Experts of a small language model: 96 experts in each of 7 layers.
Below are experts of layer 4 (counted from 0) of a mixture-of-experts language model. Rows are named router (the router's row for the expert), gate (a neuron's input weights, with its number), up (a neuron's input weights, with its number), down (a neuron's output weights, with its number) and show model dimensions 0-191. Each number is 500 + 50 x the weight over its row's rms, rounded and kept within 0 to 999. Numbers have three digits each.
After each expert's rows: "comes before" lists some tokens at least twice as common just after its tokens as in all text; "gets" lists some tokens that make up at least twice as much of what it gets as of all text. This comes from a sample of Wikipedia text that the model never trained on. Tokens count by the router's weight.

# expert 53
router:416430531524482491484415466533556528474442531445544482481535433474504642484493506435489534481522508484401522527449461579476461436459521537500614466490584452332421495539534598548422528477467443505463560517523548498481405463523497482502513507402495598569518512462551536567543523516477449504482613491538547386452433544542460542472542515546503441484479474427476413482524407531477474524475467438549520495420548427582513548526395551517529523540541581607388463502530540509530544562448578511450498509487509556452500542438534448471551502505427541533505498410493567533516416504482516538
gate11:570502459431483487446424558450483443460520541449427438392553434468522383398522512510517536643388578406471554521520544465518528447498529469446440433499506531471566473482549469536405536470457535512439480523543516436525494415445455571426544497505444532383526472536530568370510442513419561517467492463518566516594511461527500430558539569487521476458551513526529574495521451445608458573488485528540474586461470484469414534488504514513517462537450517546487409576529455452498408508438528546406476513493473571497479497440508531427550498464513536510584573544543487471480481419545497472
up11:476484518434468447533494461542485445469467517429516492559558468450510649566559473388553523559603440556640517485507496429555512506433409476584567484389543371494461489444444542438509509444519477535536540477522478470451514427475479357512471530538570477551480440495442510532538606493567463591520492509498484485502485451407487530459534520411435503538604479541511480494443519499492478416516444415466465499517478410444486500458456447558377475506428448539479409486465532465520489391547585484423457483503482458500484438507525512451459456475522431494507526534548455524444454534478463467
down11:554551476487481560564517464509413476414476580551510452486505583506426541500549502590467476494490423522503503608492460589485544400502506567588579488499461492343481463496529495417498577435583547500482565511499422473443494451543456425604496531525444469496457539576509537506482525470548447463526452431563546470426574518476521465555434487548483504511455507505497514511512477469607560518443500492473531549448562543504594507538469498513513633489561511494494508510505481451575511546599474486395514545515556454570628489471520460424612500539498607481577545540497468463500555586478466413
gate12:516457552466602608417382475482471492497403438552633543488502485403529574464509517491479504495475495534572529534451518476473466508530467525451517586511456459512472510449416540464464528631427526481639485383497525470512444420470510456503505424544439487540498519470478440609582523482491611577526527487538457483492497611515499475581455529490523541442538558506521518484600500476487420459551476540528582494488555464564566514471528514456539547486480463439535474496554503512528521581514505385486488447566413515484580474507529562481478403562499518518526394445530564551489503561405456507
up12:485539504412468496583537449480560494467540495449442442381589470450486491456433484483532495518488469530454433469464550562572538478440478442603448506455558473523442453415560454494505441522605440472523570524480464475522525521487512559447510569454483500472570460430527581398512507437529424377587509504509423505450455492554546493469522516470440449403492577499565416538531451487412468454470489524543489525501483617463452433462490469440435518486400443443516520511467467638514571425556400497456491480440582443523427523495599496495529537417503424481467471535513555465504449474565461472
down12:526572498541485464447549494544524490456518662449509494463589404503499565486484502506430524475594520598550504458612457488454453472512555466478575555451524438448514476536450456468465444424489489580524494477545508475567457523589579514484520474544511419480449471545569458487545459541378510440487460448516512472430526498554505474479428452467552451491451502457444434580427503608558458458411538462442560418494536387547511481444455476443558494567460445601473384503402542527553503500474458452479489487532483554571459497447499516603441573469497410443439505488537445458509494527523560461
gate13:519537528544553558472484372579530485454623561520511494472533532513465536500459445527533489506495446453528544342519576521494469526463493520502498555520504530466510505446459569480469443532578488590585479529443485453409445521602507430554426614514453552434501474614467513386511550584499506548523474513415508546445520611563479486553515551530527451461496567467513486499502536469552603568576442485625451599460518489566498523476438506487508544438518442475434528455535503500556467434503455522468510528511412495513499367433530490574488472513557487507539617555481506532539525453486422523
up13:462506482552496549466521433546563518538455520467500472530487505531490480484556450585507501476502474478484555433460524526447473543541452488440492604543502579503439476500478540602503478453528511523578458557429467473420399481437538509497528633441508554398573457589441606556495544501442493544495432479409519555556579575489553589515506502494518467483525512496444482575453500501515527572575445478499442533492517434509449511460514610475562531444451530550479587497475556528479500528532500499321521556501451613561505436454549513503558494533378514543571585547457480476551628528532441434
down13:562545382541521508465476547489453495577589526491499470501484502426471528568561367539455488495510442540483482488404525489475576448513526429557540399501501445517490557510481455457501519450517442413428520512501527482453551477474443578560558510541514395499598606406594429503495545460428540458426354456447423473513418535586467556503544501498524584491463492515547474465432491461472515509373426449412495530426473536449450487395531425543468523465482506507528536526440558463484528447517498513524450442537508536496421477446563456512554460445469470491445544522499562465528454452413428444
comes before: " |", "|", "–", ";", " —;", "1"
gets: " ", " 0", "\n", " —", " 1", " −"

# expert 43
router:484464422471426529516447485495576447459491537483532457451430554466520702517460472467555602431511482474454526599543494486439464543479514467431489553471598465455513494551521550492536439482437501522443535501537502523451503467483529486541426495378479578501460540470535536562441576512555497501534539498517509386492433557533544488444498524533459457518421412416529398463492438494459400528486487509487492521453619430475476588552475469578539487509547549550445320503530607553476485562497572503389461493530472553461516490500418492481506509456454569545536506426521482450501468539513509521
gate2:551499473508476539470492482421534555533502521459466439440484538474524496486418444537471438391434529548520421567502541533549452574443484476512460526475493549448515476397499512538477474517543557581551525460458477475474450511503479520529520375606566566536452484474539522484632588492549507564569491597481490560426507496533502578447522477493446512510519549536408566486415519534531441556503583434541564516511533509502551557491593431469489478523456518534502536463615445521465482509477449521402575423536541585469486445497462519515557421486384443540507567467441457536442681529542575535
up2:462522538419458492462491487473468448555493521563487515531470441484492488490577518444543572506534470428509472554525453504402529433458551557469541467531380506474357528512459448498552445540512517426436389533497604499512487499543547551442528621502557414478534453522430494518513465446473468421422542510525500523503473484519546422525516580566599472506427471494620506468521500468541469535463411488436489460495445498443478467576403611399495507424554519498496490499461501535464522581473640531468479524457461511478494516575475416509489587508599421514475455499527487521599523481367558476
down2:381370473450497501397460518523450427463534522449540589470477501526505417521581557451437450382529511400485514439531552474525443483513515402470441581591564427541561499469523502523508392503532417516514415459513466410519498549516462558591486474547398450443542529465578482551499369533466522493500499504481470500518569643451427500559497473535505523514482502494537393575469552481431458459509433530439528445475487532476530498515505460585545442551516453424484446547532519524511528591517483462459517563432551526422600567516481510445536525484445452509486449560476480497482492504499434546
gate3:497525565547461464470388507515499447486505483488490557545483474525544529440477562443543462516378507419585558516424487531537533373477454564410510517533505466505520501533445483449496560552454580526426488569516545480443326481516528488467481423456507493539552503548507490415488509510518456536518547464459432520461398573482511458516597499524455410554489514507491526548503410565467455491520409507491500440510487390515472611501473445520585524532430545513531480450447523497477530501567587522468405488526513455539573633498450380359574465463473495492423498473462466418528503528462475514
up3:472511511456505556473452572493538510487558441496488440529625447527562546493482571506504494577515391500422480499466419528508554462523519436549543474476584497556476488454546464507516590586455504436497479474481507558413496552534421385447451514504444574455500401509545542441471512433510479599483498422450439469465538512531540532503467462573494496502528542558506425609461497465510464591547537515498411410441489390478417548453562540465513475543492541494566462601476527551525541517488472470464598557563576476503424492493484451546492404489498488420408607562428454437551445512520552404
down3:471539462481436570509490518544423506463417461438530513496524329529489501570467457485550458452472562516493556417488462572512505568542490517469487488439487496551465483527550564463531424478427493542486436431555516528525517501470617550524513555419494458417530508575492484523471477412405566555508476525579480535428415422530457488501532536406496548428466407556633459497579378572463505526515534545540460511555501495527523404515515510511460444499490545377510466544455502481502422466427504534578531388518503531550517514533553544417556520481521561539466497431535551458526384503412521451
gate4:445472505466446517537498565514449431442468584504560461509458501575579548481441467501624437457456569569483550533509561472613418562510550538522479519526563460513570515539488491645467510504467497475529416536378483477499431473493501572542455542496436484388494526454492501474484480555494558620475522478488458488464500522501489504460496384447451507503541460478500455546594511508480515443444457535598492546565441452577511554495538434436463512437569521519493441485560602504419421417441470515593560475495555374486511495496507531547467555414530482437596538438501455476515499581537445437
up4:496521496408471516489420480500524465399436409581489488526516516487570465393412528475520540470491441474479468480499552562421508519481500602538502506461569490471539569506586552593521529477460495463492521521560440505510421533466435552498546502430498586395482515474499455533479432548461626534421551547472493463520488484528482504396477453478363492494530397546521522470560500505507453532530445481523505495490449530453479601627534444526568509518580510448441451430410459501420494518492482569520552525405564423462519561513547554524498557467484652481555433511537457527546558609478470466
down4:486526475396537424510414559472497382491583493513499457517498496500412553413585409464474424474515499419593479535503584462505458543412562525414462405511427470492516502521530495558537594557518508470429518476495549489471437451483515565440517527478536556494469475529549492449407464517475572534509497493510494469578460474577480448402501560540503426474500597555379521591513576531457439509526524474586464431502512487424533512532521488556388482511436456469497398599422558515493567564504524424531508473470516529469447512466570551491506435443557549480430440411454495503554502494403495453
comes before: " |", ")", ";", "–", " —;", ":"
gets: " ", ")", " —", " —;", "%", " 3"

# expert 2
router:487444546525426547558443455545621520453468537470551393476407470555538532469454511526506596519482479540479502568585497506416432512491425541447570522477519506500456542544512516462540569435463456546445533556548493525497404451528498470441450484484505521529409545561607512546500677541503529482447536523523526457482454497426430512426490567462510560575525530549576444438532437460463433545505514415475528506457487468505579531645491438610491503496576533477485498454498494586501449449578534576463530477404529526519609514495476541472488557542481553525596481487480583525519521533580529553
gate3:541456491530521543543515578560468459390471512556598474553466500465467463451527478435585509525545535543454532529538443544510443491447509440486498519483529475476487533537486447373588518449476650480522485576417511577492514494555455502526469603639472479527542502570477569485573479430528569455395537456553546425508511560530500472461498493482435482599502429499457505495550472470455476473541530434484511466434491420400537453474423483477460514470479463393460538545560600441538522569493396423478460498515555477536485502447510527553489526502456364422510526450544525516402454516491494615
up3:526497543536531471461548588551492494461510438561618611516573696551376422487426501429436490592626585459469482489478423496505527470533517441501386443435434481503494546538496462564544526617536491469545470480464506569483555553502473571484492567581498496473542471551452584498455538430380477500489504378532521494431467569521533506471554505475481511452494491477504444499518467480496488483495532382474565522444502541508548473460519526537494545578512488448460456559569615522507547533466472433531496519457530398541445502449431444504459495515472499500494515432480497425477460504436512501
down3:481533493505498597630446478429476504444410508460480478419500503480527481500418509459582539524423482494444448519559451486468456551484550522605509502552519464454527501566447441523454508475435563571482434500588527385453490508481491534525400438556489568514466590532524517535532543469560518491503413510552537422522404448433494595582428484504400443489511531475450448474547546437551494377549524438440482576485460490521490438483457437464476537420451539435548493462478526435414468477441491499594557514508579541431456405509501605486511489394553468456488523488523539478454550603473468537
gate4:442493517474559432544468408518426465497492472428489400503532495467513526465553521495454474507574510452472493558477480443488511432507483543635495508547401497502506479480499508419492537537459438516461532526529487483572387424424500421561447518525507507480448525446601453398471519535420527534482529542496505544581541478472391585555545434548453480558452546446573531485521501481440503504401493508540505460555456342524506525541474530563533489473449543557452519415556388584528518582556527378408481516535541495539432595558475544543515498475486442534542530574529492503522387517587563529
up4:506479513581330588486497529496520461500472484476551499497439477530452434578543484461548551486501571448538465451481507521482470516489472498469412493464535488558495448489514562406477538555466566547494552461529564506495534477629487577439546436522376544446449610518496520569517416547422467499573459573518539561364509510506418518408445531536468543475443482515505389514541493488461540436582562433544498514515486584539476499531514474459430502613507501504565511579518540501434535568448467485558527541575489459385512495485510472443513503480472471449460526454438540447420493376477416553
down4:488438470492496404532558486522460541486591568493504419493507448542581566495472504485491485341491527491502480491565562352463501473584627407508476428494610561494457423519494504391501553582499450509416499480461538509546526530437567416518516490493511494351523456489585359469471591549461589523504531505503505485581581514497426498518522565535553584483571459502560517455476480499566505460491554501553467490495488567507515545539559570418468532532508465508508448494553484448499463474481500483452502517582478520573415519497482535509513443478488480459466482480450415517584433557532588549
gate5:465547450478531460470525524549490440553491554448464492446434590438435614547529602521549498512515489465531508586450443516518491430461587534478477580397556567427465491478453454445609510517521494559462472585581387526452496534532377564451445473517510561450463648524502512540539509553521461455543519409426559468479516488483544579536495534526523490474477491470451519459502370522539476481465384418490561515585515519420464457466631525547487556460384490549464521438497445449493489463499473513457440512542462504519569458524376465505515534514485461516490485524471435486534528572525454475
up5:529465618536527539526511528476536439459506492508532502601465422488488508490449424525436456531488452549466518365497497517554532513582479492675437420541371448545510548503513552468473439473439479458567509510437526483529476463539485377565530444492519455496494477506482517537524498495499487514484534619520484496541475547483459438457472511437449512587498538493573494485565527606547557516523516508573469502583495510490551492575385490470506527549520487449500420566521482514398584601413473393495500473501475553516527516441571594455448523428448481503531429501582427494454411408492575465
down5:467531447448548497370435640487449556459481483572474461514499515455521476493509455534523499514452551443463463610505492530557519436434505520491413495501501508446524470475425533559589474605589513485521465336526459512461570640551503525502456474533442504519562471492526500442567427564495543518470522497583537490526382565552524503483521460522502575457511495557479508429463475508575572471432418468499476462489527532555500599588382489562554440529481428594589464513479509527545461615479519454519479533577514478437477499548509407467461508525516529498470541492520587456463482508429444440
comes before: " |", "19", "-", "born", "1", "S"
gets: " (", " ", " =", "(", "\"", " /"

# expert 95
router:507474502488380528595405471539568461488461504464595484401398514500566653538541453533470568569511519416494563548553574503454446480464479556516591542516526437472480439493475545513481529535446512480555476538570520507482404421581481454467481394458529586580527552483567540518495598512461470511453487532500477441447375563556475539454519495523425475491496518470580450536558397393494416525516543443533499555485498376513544533584504425529577518512575513471452560471516504573546529535548536495507481539476524472495595466429481505506496457562448498558527573526492518468522525520526477579
gate0:476497482580450543492459436561504556532543459520584535444602530533510449487485474473475500434536393533503462499508537452605396506451508472466549464500516517457569469518498492526416500472509515430550484526449594451634486533431488451588456535405510593578495466593538494532532535496451505421494542495505529544540477497502579538490553477478539553506519467479514507472464614647464512556520516447493527519499468447514487502432480459486446506550456481429496518517551459536485506584445411524530439542536517530405486585442550508584389459463560432525498600647486402583540545476553528420
up0:440565548587501460448412505502552459482497501493533512463610502567439522404635573500436462476509491558517463495482460500506466497453489437496535492514489551529482510488504414505532513428488461496532499536480486421593542613502508498494478539419536624530456536512538476557488449471467543463500562565533522519554457487439571493460454504526479525531474385391497579481530506586489487524516576443444478585436439465453509500511440460452485460484534459507557411522529495567578442523383440559525440485588541587466558503482467495536449487518658505461440569625460354540495519506520503526
down0:480441510570535486553504528396581512441444500539556471458501496444495459439455509459572462560556464501444563567505530565466487386553484416554495511518524502475467512504482486446565465572504483495525502616533565493453442504501543486474473468513474480558455476489394466473465513501506476491516473509467514401498576572398580519447543527497538517532571456525413428506478511529584511518497531501592490451502516548546561507529450535573475535528511442585518528483489449485404468540571559338435495454530539582481618478476659490455651454506487494480559408487414486472480514468552576414
gate1:497491497609479475437507494603582618556584605499469490498495445552538450522643452513496586493499578401540571512419498415545547557483520505482502520497563495590492526497559419523438486527445542559490536537436505532494445465529482486504473499443490423449421488495573519542564479512512474508457624555527519482529533498560491510535552506503571506582529528506505551551605508399475403521414499507487510506436385499401462421518483432554568415459455398442526565624433517447549486495468471563529510471483526495496509537428499530530582516492487501541551523559511559419502477443466531487
up1:528487491474471541463593566461482474452603417595522481608522490432445533456536544498508438419505447580494482500469510399497506547559389435452536529485522470563537523470460533531404503576512533426492479488550452557494548505493555506473461520517518512496601470512459530547492526461514478465581479590524515492536497488370448533513528531551523490507375543448536379468487579543545445564418517533462541502576540577535521497485523488467513477503615520501488580528436473536567577494570452498537525445504469436487523538505424421520590480447457539436433412606381510447441540503524606478
down1:463520513347558508487515511517429548419489569502477499431458463501509547480473519551469582488570595569516514528463645438527593597418402536518522473508517433514534486459523485491534463508521380511510461394510512525471483553528503399594554380561457482585498444424427470506464480453537500545598519495597496433458450495487543492433535450530498539505561534532447516577517482556561489537483539468480508485530493608536479456493494449485422445448526526568485487540508423497589488544440430564524456509439534453517536477558516597430466470568412423517571532503551561497475459518488566457
gate2:502549510503538385476467466470435548547527511581514577553560502521531636543537467479494456485474518454495452524545538456467500519523503518543609518481551513502500399624454498535458584447332484447518472524552587547514475525524451432373446480511556571626566460498432519470483442445522446493470516397419464500537574486477542458564451547450515430520423519551499482480500425490560506497600559332506426509400456507499473500393465489545457574514491472499517551508521512599505505553524555535509464472549521505461493534512461450497479456493500440496454568506529471435505465532577493447
up2:605418492392454522546531494495443604499479405457485469494473364498514467565491552556670540528570547555530494421506510473496551442567442480506548460464509506430480539469446593417473443429561508498533475552495620431491505509395520436560468390474539523494506525528494527445618535492519447522538481523580538429512514436548503506504532564484475458497570510589515522515516476525523507461411537572486463559455468524416537566521484418477541492501502451487493391474529535351502541545544428471545464547506482517568463549472517536447434465487462446428497538505500470516560418457549516503
down2:478410426452606497493595499481519471522455534481498415552556559521533536455463493533459475493546422494567561556469507421435436499510546421490449480493481437407450523515499578536525468506525487525534477511452554487476627394441517517530525412523440448471432499504511493542510550476464515516399471543518443465502504526566522421421455490450473459583481348530511511449541582474473508623431492588498611602529473433486457543512503575483477513533508570498625513505509493512423520486438437498481538568574604411501536436510463509504505485522491519497478566452495413467591491425565541428
comes before: "1", "0", "2", "3", "19", "4"
gets: " (", "–", "/", "-", ".", ","

# expert 94
router:462405376496501542489444487537558463478446521449466505416464480574556452478509472444550551516584509510435528505548519539459430459427528460488641506474528497529419519580517558472529494478548522390496393516431543593427496432513554510440455501450557487606482513548530446501494547485512503466483557428443425490441475506449442527436544488488504536552446476505622435475552468487523470440463467541580569493508547451583468591600476504566524516467555540507507422509461506530467469519582453518474496473491517562375571524364546512510487582523528510497576509446559484422524436554604472539
gate0:515418433426428458561550515514498474566498527472405508487519482583522523429518465482458387550438496428507603445438490536517510505494489561432526538485482497548502573535467617510464464475438560426577548481520437480506550489466518516559455597434489531423539527459546501498466497465544355458553627521507427508554463521471424458501518542486501448393485504509487499531501487505553519644546508538541568493494609557484515508482493516479486528550559455466525540466451447627499512452542436411567605511480568470443510554516573462425529543459540522471379499487469578483486422494589541524
up0:591568608480583586454490450523528511477383420503569465534514563453427509531442464501403523486557534533488419546588636513507513499452451450598481563541477464481484505488535469445504537534574362536459503490433540520467518408550445463488522512473504528527543579539445432519457504576475581474498458473563550444518499549540600503547512464481543531521567470512567550432466532486449568413507533556500516516462480492516502590575529526372484513484535607529472557518551581490484570457526481537395476448533418510440543446452443552498479511463551482460572494470528514525482543610477431457
down0:391495544468455453503434516468519508460564486481526525498492466545572557495589467530508438468453455524477557524440405525467542563583489459425524529497499463512496522452425614430510480473435481543553566465478536419488493507545498437450519542419486473454468485430503556479474415499511519439562589577493535505460459585546521495536461547539409490504523477441449476553491496521532461551510519442520433405452518475544494431442468449596521473481357491506521488482442468529416440548472506525624547485543525578567464549605563405512655498484508572561408538525456524358498478462524555528
gate1:429417404453581540543463554416478494532479488543525452536585432506480516489460559492480495394426543585694516486456479514506466473516516504551497405552498547519574563524509478458509463465414526465499469493539489516471565465520435451576523456533519547477612513475580449535514512450485412527520423434499471567537409536549492553507615497586474590560428564546604554504455554536523515587483484461426523428413467562466494480475449475495510481471462516501493484461496547510512499551540635528550504391489424451487447547575508506519522521484502475519578467571459468501465454454421531569
up1:524562629505475429452589454552580506465462474473526581536489520474481468508514436514538523560453469417474532416488508526423541529505411494434456455531503457476477450486535550576530493445498607590534529609491450478503492617477522551472480517475390484458454492401347506514452446595526489534471554595483563455465647458471469431480341519432531475482571481436454414428477459511466462429482469507508508568566525506494496566477483500532472528530508486497478513490472574493413460526492470519488513586461632447538463497532509394521521488500487533473431532518529526451492531512544497439
down1:529539579531514521513500537468491507464510484494471565546481549591548595539469448527491516462527409490480541499479509439439652544477536552435481488492437436426461532493412505566537474466456433504384652476565446498565560563465528453563477458524499486528611495492452420489448476541434453447571495554497563448461455432544484530478514504561462461545519464514527520543441507616503504590553531495468459441506477486546512476490434498458540539436491460588485485382505572458496524570500587539520510552551574440472428470605519495487600553565539464564518557567526500555540544467430622543
gate2:482573527513540466462528567433514599493470464517415509457484509525467521479522566491529477608585485438489504589529477644457526580502562465469462555518441543531481558479474434484376540551499505552477429514483563529484506524404392493529512461513504458516422467518464497501574447490481486475490558556444524527526500530528468421522376488607476604532511487464524592516498449456446496475561446484471458486519561459479424473478531466578544504551520535498578562387430531481516472541462537534606516548511579412469366490584530363444563507504450480468478468478457480569481558463487535594
up2:425459464486435441474449595467520517509582518412494560538448452511491477458470542508564386556514518412517445501463549523519505608500501519499414491580510552475628519450507543463477403494590498438453475495547453474410533560551444510565514446529508654440518570527531503446529501558563524476488533518452463450447576441519483516516476472435450540452564495467476523546546446399528486514492477471522418399560586435438424386480602524468488535468507529569577486500482521588508522509500426500565473511490509408475502485542516453472551551541528484506457530472384434424473465526477578586
down2:525495533553547544460573483474382472577539491493622496493499549433463401434513464464405525445523489567502521493487360399431453471506540542485498557452507471507476477521501507564469472444392451564580464482533505503562544482441558514485527567432477370548521469529453474486557533412447486526485454534601513508473416446560509527500575539466517485511507497445597468452386511528484513436469590564496557540534477486473578498523387513647561517434395437446503384559471533506512512512475541544438499528534519521516516476465495561496489444448521514500545481420570434483529529452545511426
comes before: " and", " which", " but", " the", " a", " he"
gets: ",", " and", "),", "\",", ";", ".,"

# expert 10
router:541534471540485538560345503529464514400532524454518423412447535550545617529524508466499534514553534595380490518579481447392488480544491471458497546484486482549473492540545624565514458531501482433483571489542542495492457490419500496460486432486546474653506460560519505490450573515542477467544489459513514443464413489467484613485480502514489520504502467471621499426469412475443416554480485499496618473434534460487504514653455533566486506496470503573482385641459518529544519508594490552473509545454500536436465514515510571503510494472512554528486422513494501532548421473565469511
gate2:439459529493441564522502471487520537456476543455521358421489486443525489405495539443525555431369559562486480503403587481454484508555440558514529469467529464541490505627537487466529466517524413496395590498458511467393422534509452621456533460540506465543590496474514539405486613426591525464561484476474554517559509532517488459547499527543476556558459488541494459490522455529484525434455462417564522595511491503469468527588483538575445385479471476513541483502443482459547412474474520494447531405461479468494412498488429491556459503586499517560405489601503481498504418469516534550
up2:494526415519449586449497459520436429452498541478448403524599495458558487521498414503502538448453571591487569544435525445480530460413501539534503517489431442588500524538472402554542496522522434570490533490452520498530460515546462596413531425550457460543437477454476460496423555513515508504550450470447529495435518454512512563596510510562501514527396498548495535498489528504522473547517494407537577518507352567486660458553537524529572495525489461483595458498482476545503411544480522530396520473498509413477531528529454460371505513615472407501419467579580533534515455451471503527
down2:531423500480470483474435542423523472464542515494433520514398455462474503528503464492526491457448501438520432529485445517467564517464520455578476443596384563599516540502413483464519465595429597472472511501484506532402552491499574681447471528483487448570525528402497476471420499590537523391532528448511575577512566534571458444544441500503440511479471472574478610485520418495507484490493445535445506538565420539461514516448568502479536447447490483497464480577532519448494503508491473526494627443499432504469452515600447517536556475535462502567504527538526595525397437420535414482
gate3:503492443490602559548554539465550540525562455447513564526492562605540503617395614548559475528513506425458560562479588463547586470593521504480499442505558527466490476540502590567403442474365573513431498547539498422426515467430465467571542485506513436451494482482517465485554445449509466524483513448459491507554568515430575528495514515571569389504476509500485558575414451477540495562458463516475506511456459422429490506405508474473445516499541534547521529439515479450465420456471568559519443537420542553478405526506552456552550465453519490553548552424463551517481526474423604543
up3:433464475568441457484497419461582487395566617465550583490498579524509491460390503557457480543633474495489507463508488501447424458457513540616565480497490578588494432534494467497491542593507515431512385481529434455433503543532390467577490453433488602506491544441473564528476482627569416549489530514498500486547562477482508542456492500437478472367614478535475548615502429472443448502506525441508536604516558445457459502454536519505496554517490534457429459487523485499528526520468516456490568443536539467508501526459490540449531557435468545447452415557581492489509536456499542503
down3:566534550468592506528410490469479461465398481504395449505507513430488481490652426411477524509332479520472519509542539450484621505546568494429600513571473575435436442517466492506446522466557477520506638462546485493465474550435507463465555549582503410477519456525504567450551491547583477402538398515486582503570493504495549533459549603473537530482463519602473470455452517506544535500484491499518542602465443517430481424460478549450443473457450469480513513503458549419537542515454458543462541557512496538429450540582529528531506452442531436545470489502388491531483514493520505478
gate4:433541517536531525542485475445431417463547515545507587498403526545533530463389520381551419524553497496401461422458460405486493414467527608522560467420528506444518454470492531558545629408432446487533438502460488482489472440395478434484567428375601460448536504568506459563540508565443486534541482485506479549465578524589452528610449495492613447512478490497442549473496485508561513593526479394483603470505479551488529511421558505524442567512469518539530520484483508562444466557491560471505579454475446518523524491448536487507504515522548522536456443528510477407552461492556480503
up4:530373510505427522442507605457465446476482535505457414550558483534329469522527490463411541537470526503565421531482585567430484503556505538533497526416514459517558454427538478532481597469597518538502406513517458517550502417584580534433465540512508523476527522537488494427509442461471511513528525474506539484532452462393448502422494479491570569482412564459497532569488500577495455547459465532529409465531567439525460569456466425517509526483504461588581566408575517395575584559486513521410532461527533463475454470566449453543488487475487499480496556439499502575563450506390497470
down4:462448503505503505482415491445458601532502471540424541505464458526469499505552459532605437532418445501511521542492540550426494464471483479430531487513524445536488566594526529444472442504539585420522491472469448590617519474427488522543469504528537478449463459589492494544442526529524474534430474557459542504557523528493500506513551489492474494575430325451487546578555565493469447416497531425498434493505513507458497618579483505400428449525539467483522468589533589456580471411553603496608482529579529615483477518554495549522492471518522512420468522518571400568553457485438588477
comes before: "\n", " The", " In", " He", " It", " This"
gets: ".", ":", ";", ").", ",", "\"."

# expert 45
router:469394441519523522452456506536526457379581543434490506509470482582554535529526563461493453539554600624457589519583515595448433456494483468529589507470454496510464474516519539529546442483380472365455439462471528548465493416497530477450493462455587499522490501520494536553537568469573536470454508426450546471492471471397545584439545518496520518548514437456581421512555421465498447445499472523541571458473548432531551559577413547543458544407502522553491481495503488531480507559537542516515507504548468571408478487412602540468452594500480427529486505489444518478589474433571463564
gate2:455537573511561448450484607537514522557474552486396453442533488470433467462429500491530459485474548566468534513545470401578568453477452402511529468418470559517554575468469436480444560470523421580606444493505517466635518544454598407437468488496445468531534502485471553529468536500481543463662550489554424478523446503497454550464547340427473465571561535513540456490424522518474605611570499539514524467451488444546566521477486528531518543486463487561493552537511510500445468586536494489524486569604542478434508461526570429481525539530468468480435457505512449480486461522568510481
up2:538505601510459473440549578486588442483491509536490499534476575549460524465464510565480497424465422495453454463544592552545519564537509556491471434486423546549505470513492551618530499461501546498447541459577547498503529495526471594478461486504531506497570483565421514566439508546461569581476463504572444476504452537482433406514493518514439572514473521417487451516542539621588430562506564479465484517576494552522494463559544507516445494496494557429505451372510513478472557492509586608515556428422596594583433545468430554550497413435557554552504519564495487536620508456405463463
down2:536568504582526531510427532460320552438496485482534426437545443497505470495514528492543527458530552458539508436459427499572442536479519493459503496459444549515553470506572448394433475415464547458515376536534573562530449546470546372537543494535485523462483524452491525514505561518443318508490485479503476490480529584480488408570533519473405512496502523541508507550398568522575552531404519484536557507401465417473527555421442403507462449516566434486554421504547489506514508525432429570516465435557571497487520533490502464517434540535540451533481457519434490506455472569485407526
gate3:530559560482509497458531477483544643534520431543432525478534385479534492497472474540448554471403454472433528581621563486496461623461431460550433448520427407501494476542472520485511425447491506463468407550468513558514424532445464499459478473547458493580522446505532397580543424591506479459522457517527499576495566432540455468531489537463541369459604565484561534517469471549499557456566493444531630585456541482512497566485452489512519498485514463525449531405521500436452562527603493438479522494500505502483476570465466535547518481448454387405490503533528494544459447431466438490
up3:489478419529426502567548524571471435415511540472577559558541593424488494444495451515497433579428629518472447470486410514452542494519516483457476505471548560520525494482576511553418596465462438571443508529491503523470491514484567461533474525558443565380519465495448684523483517469530503531457525562437493414477536554524498481425554429482512454537449504459563497473465516422519481554517485528498448482427491532403484446512459469586583496549412551519452507524531549461525474511462476520567494468486484473441492490507527451586537499444578572499663458469426362525565473518464497538
down3:594462514581492535504451434535484504466462446484499559549486489487526548497437483533459572476526507520486413647513524496557516559472514501517479500479470552412435367468466512406577499493514501521500548475501534450508454549532579549413433465545552461519480518568584466457491408449526527513552551527456486569504469599535518459521525478585517646499549544413557535551486546507591507531431462539545485421521557509516546577511508484535577453514531526459548491413414529570480547457420420475552495558563439456554579576501492436633497477494487527408533536463541506489547623459426527532
gate4:497529553523535468426461559518525544475447439549495458536469436528419476556453465497526469446512563602472480488562507523493471411419498491456612339524484535441575528494643414502442509484557438500483535551528592587486527537546522509442502513482501547435383533509516505518456576461462551502549541411572488429516430492542566484484500488405495475470484553425541520571513499495467556450454548507550434470450490557541467541442415378408464478504445515451462558544458521515497429524472565527449488480504505516530471513564636503460545580430558581558477535432548486466533588453473502467
up4:509572516549522457433475532481478511576421472541534487665441501403439526519420527521516423435496513542517478510519523541460530413395486463561553364513478520392667528482530424412472519509548485478415481552547560553545552536505518520530513570476489549454470498507515489572485505493523488458564515415548503495470489460475542453570523465401506507455561540469466469488599488460439517462483569507510521447490531536545474555467503419587502462516488522489458517522459478524464375541514535485462487493465561478526462432565574500490599587420454615557413476524366516503521570500497511477
down4:507479466594487491507484502507512479495486506529543465567445543490462521554536505542524539423475522530436607530500545463583596495512439527547399485496501597562573517515448593533520491479487512477486515464549454451579525587488493485473450457442593549516593493519491509461460399600418457554563449542498491524503495493431487468531528449486472489494508545540494534411487416526491491496558567402585445474609466475608486454535550617598520481443495452481477480469428491551442427476543510559561482546570475568539549573553570488468538456529467547517505350604358534417516524516459477499
comes before: " he", " the", " and", " it", " but", " she"
gets: ",", " that", ".", " him", " when", " but"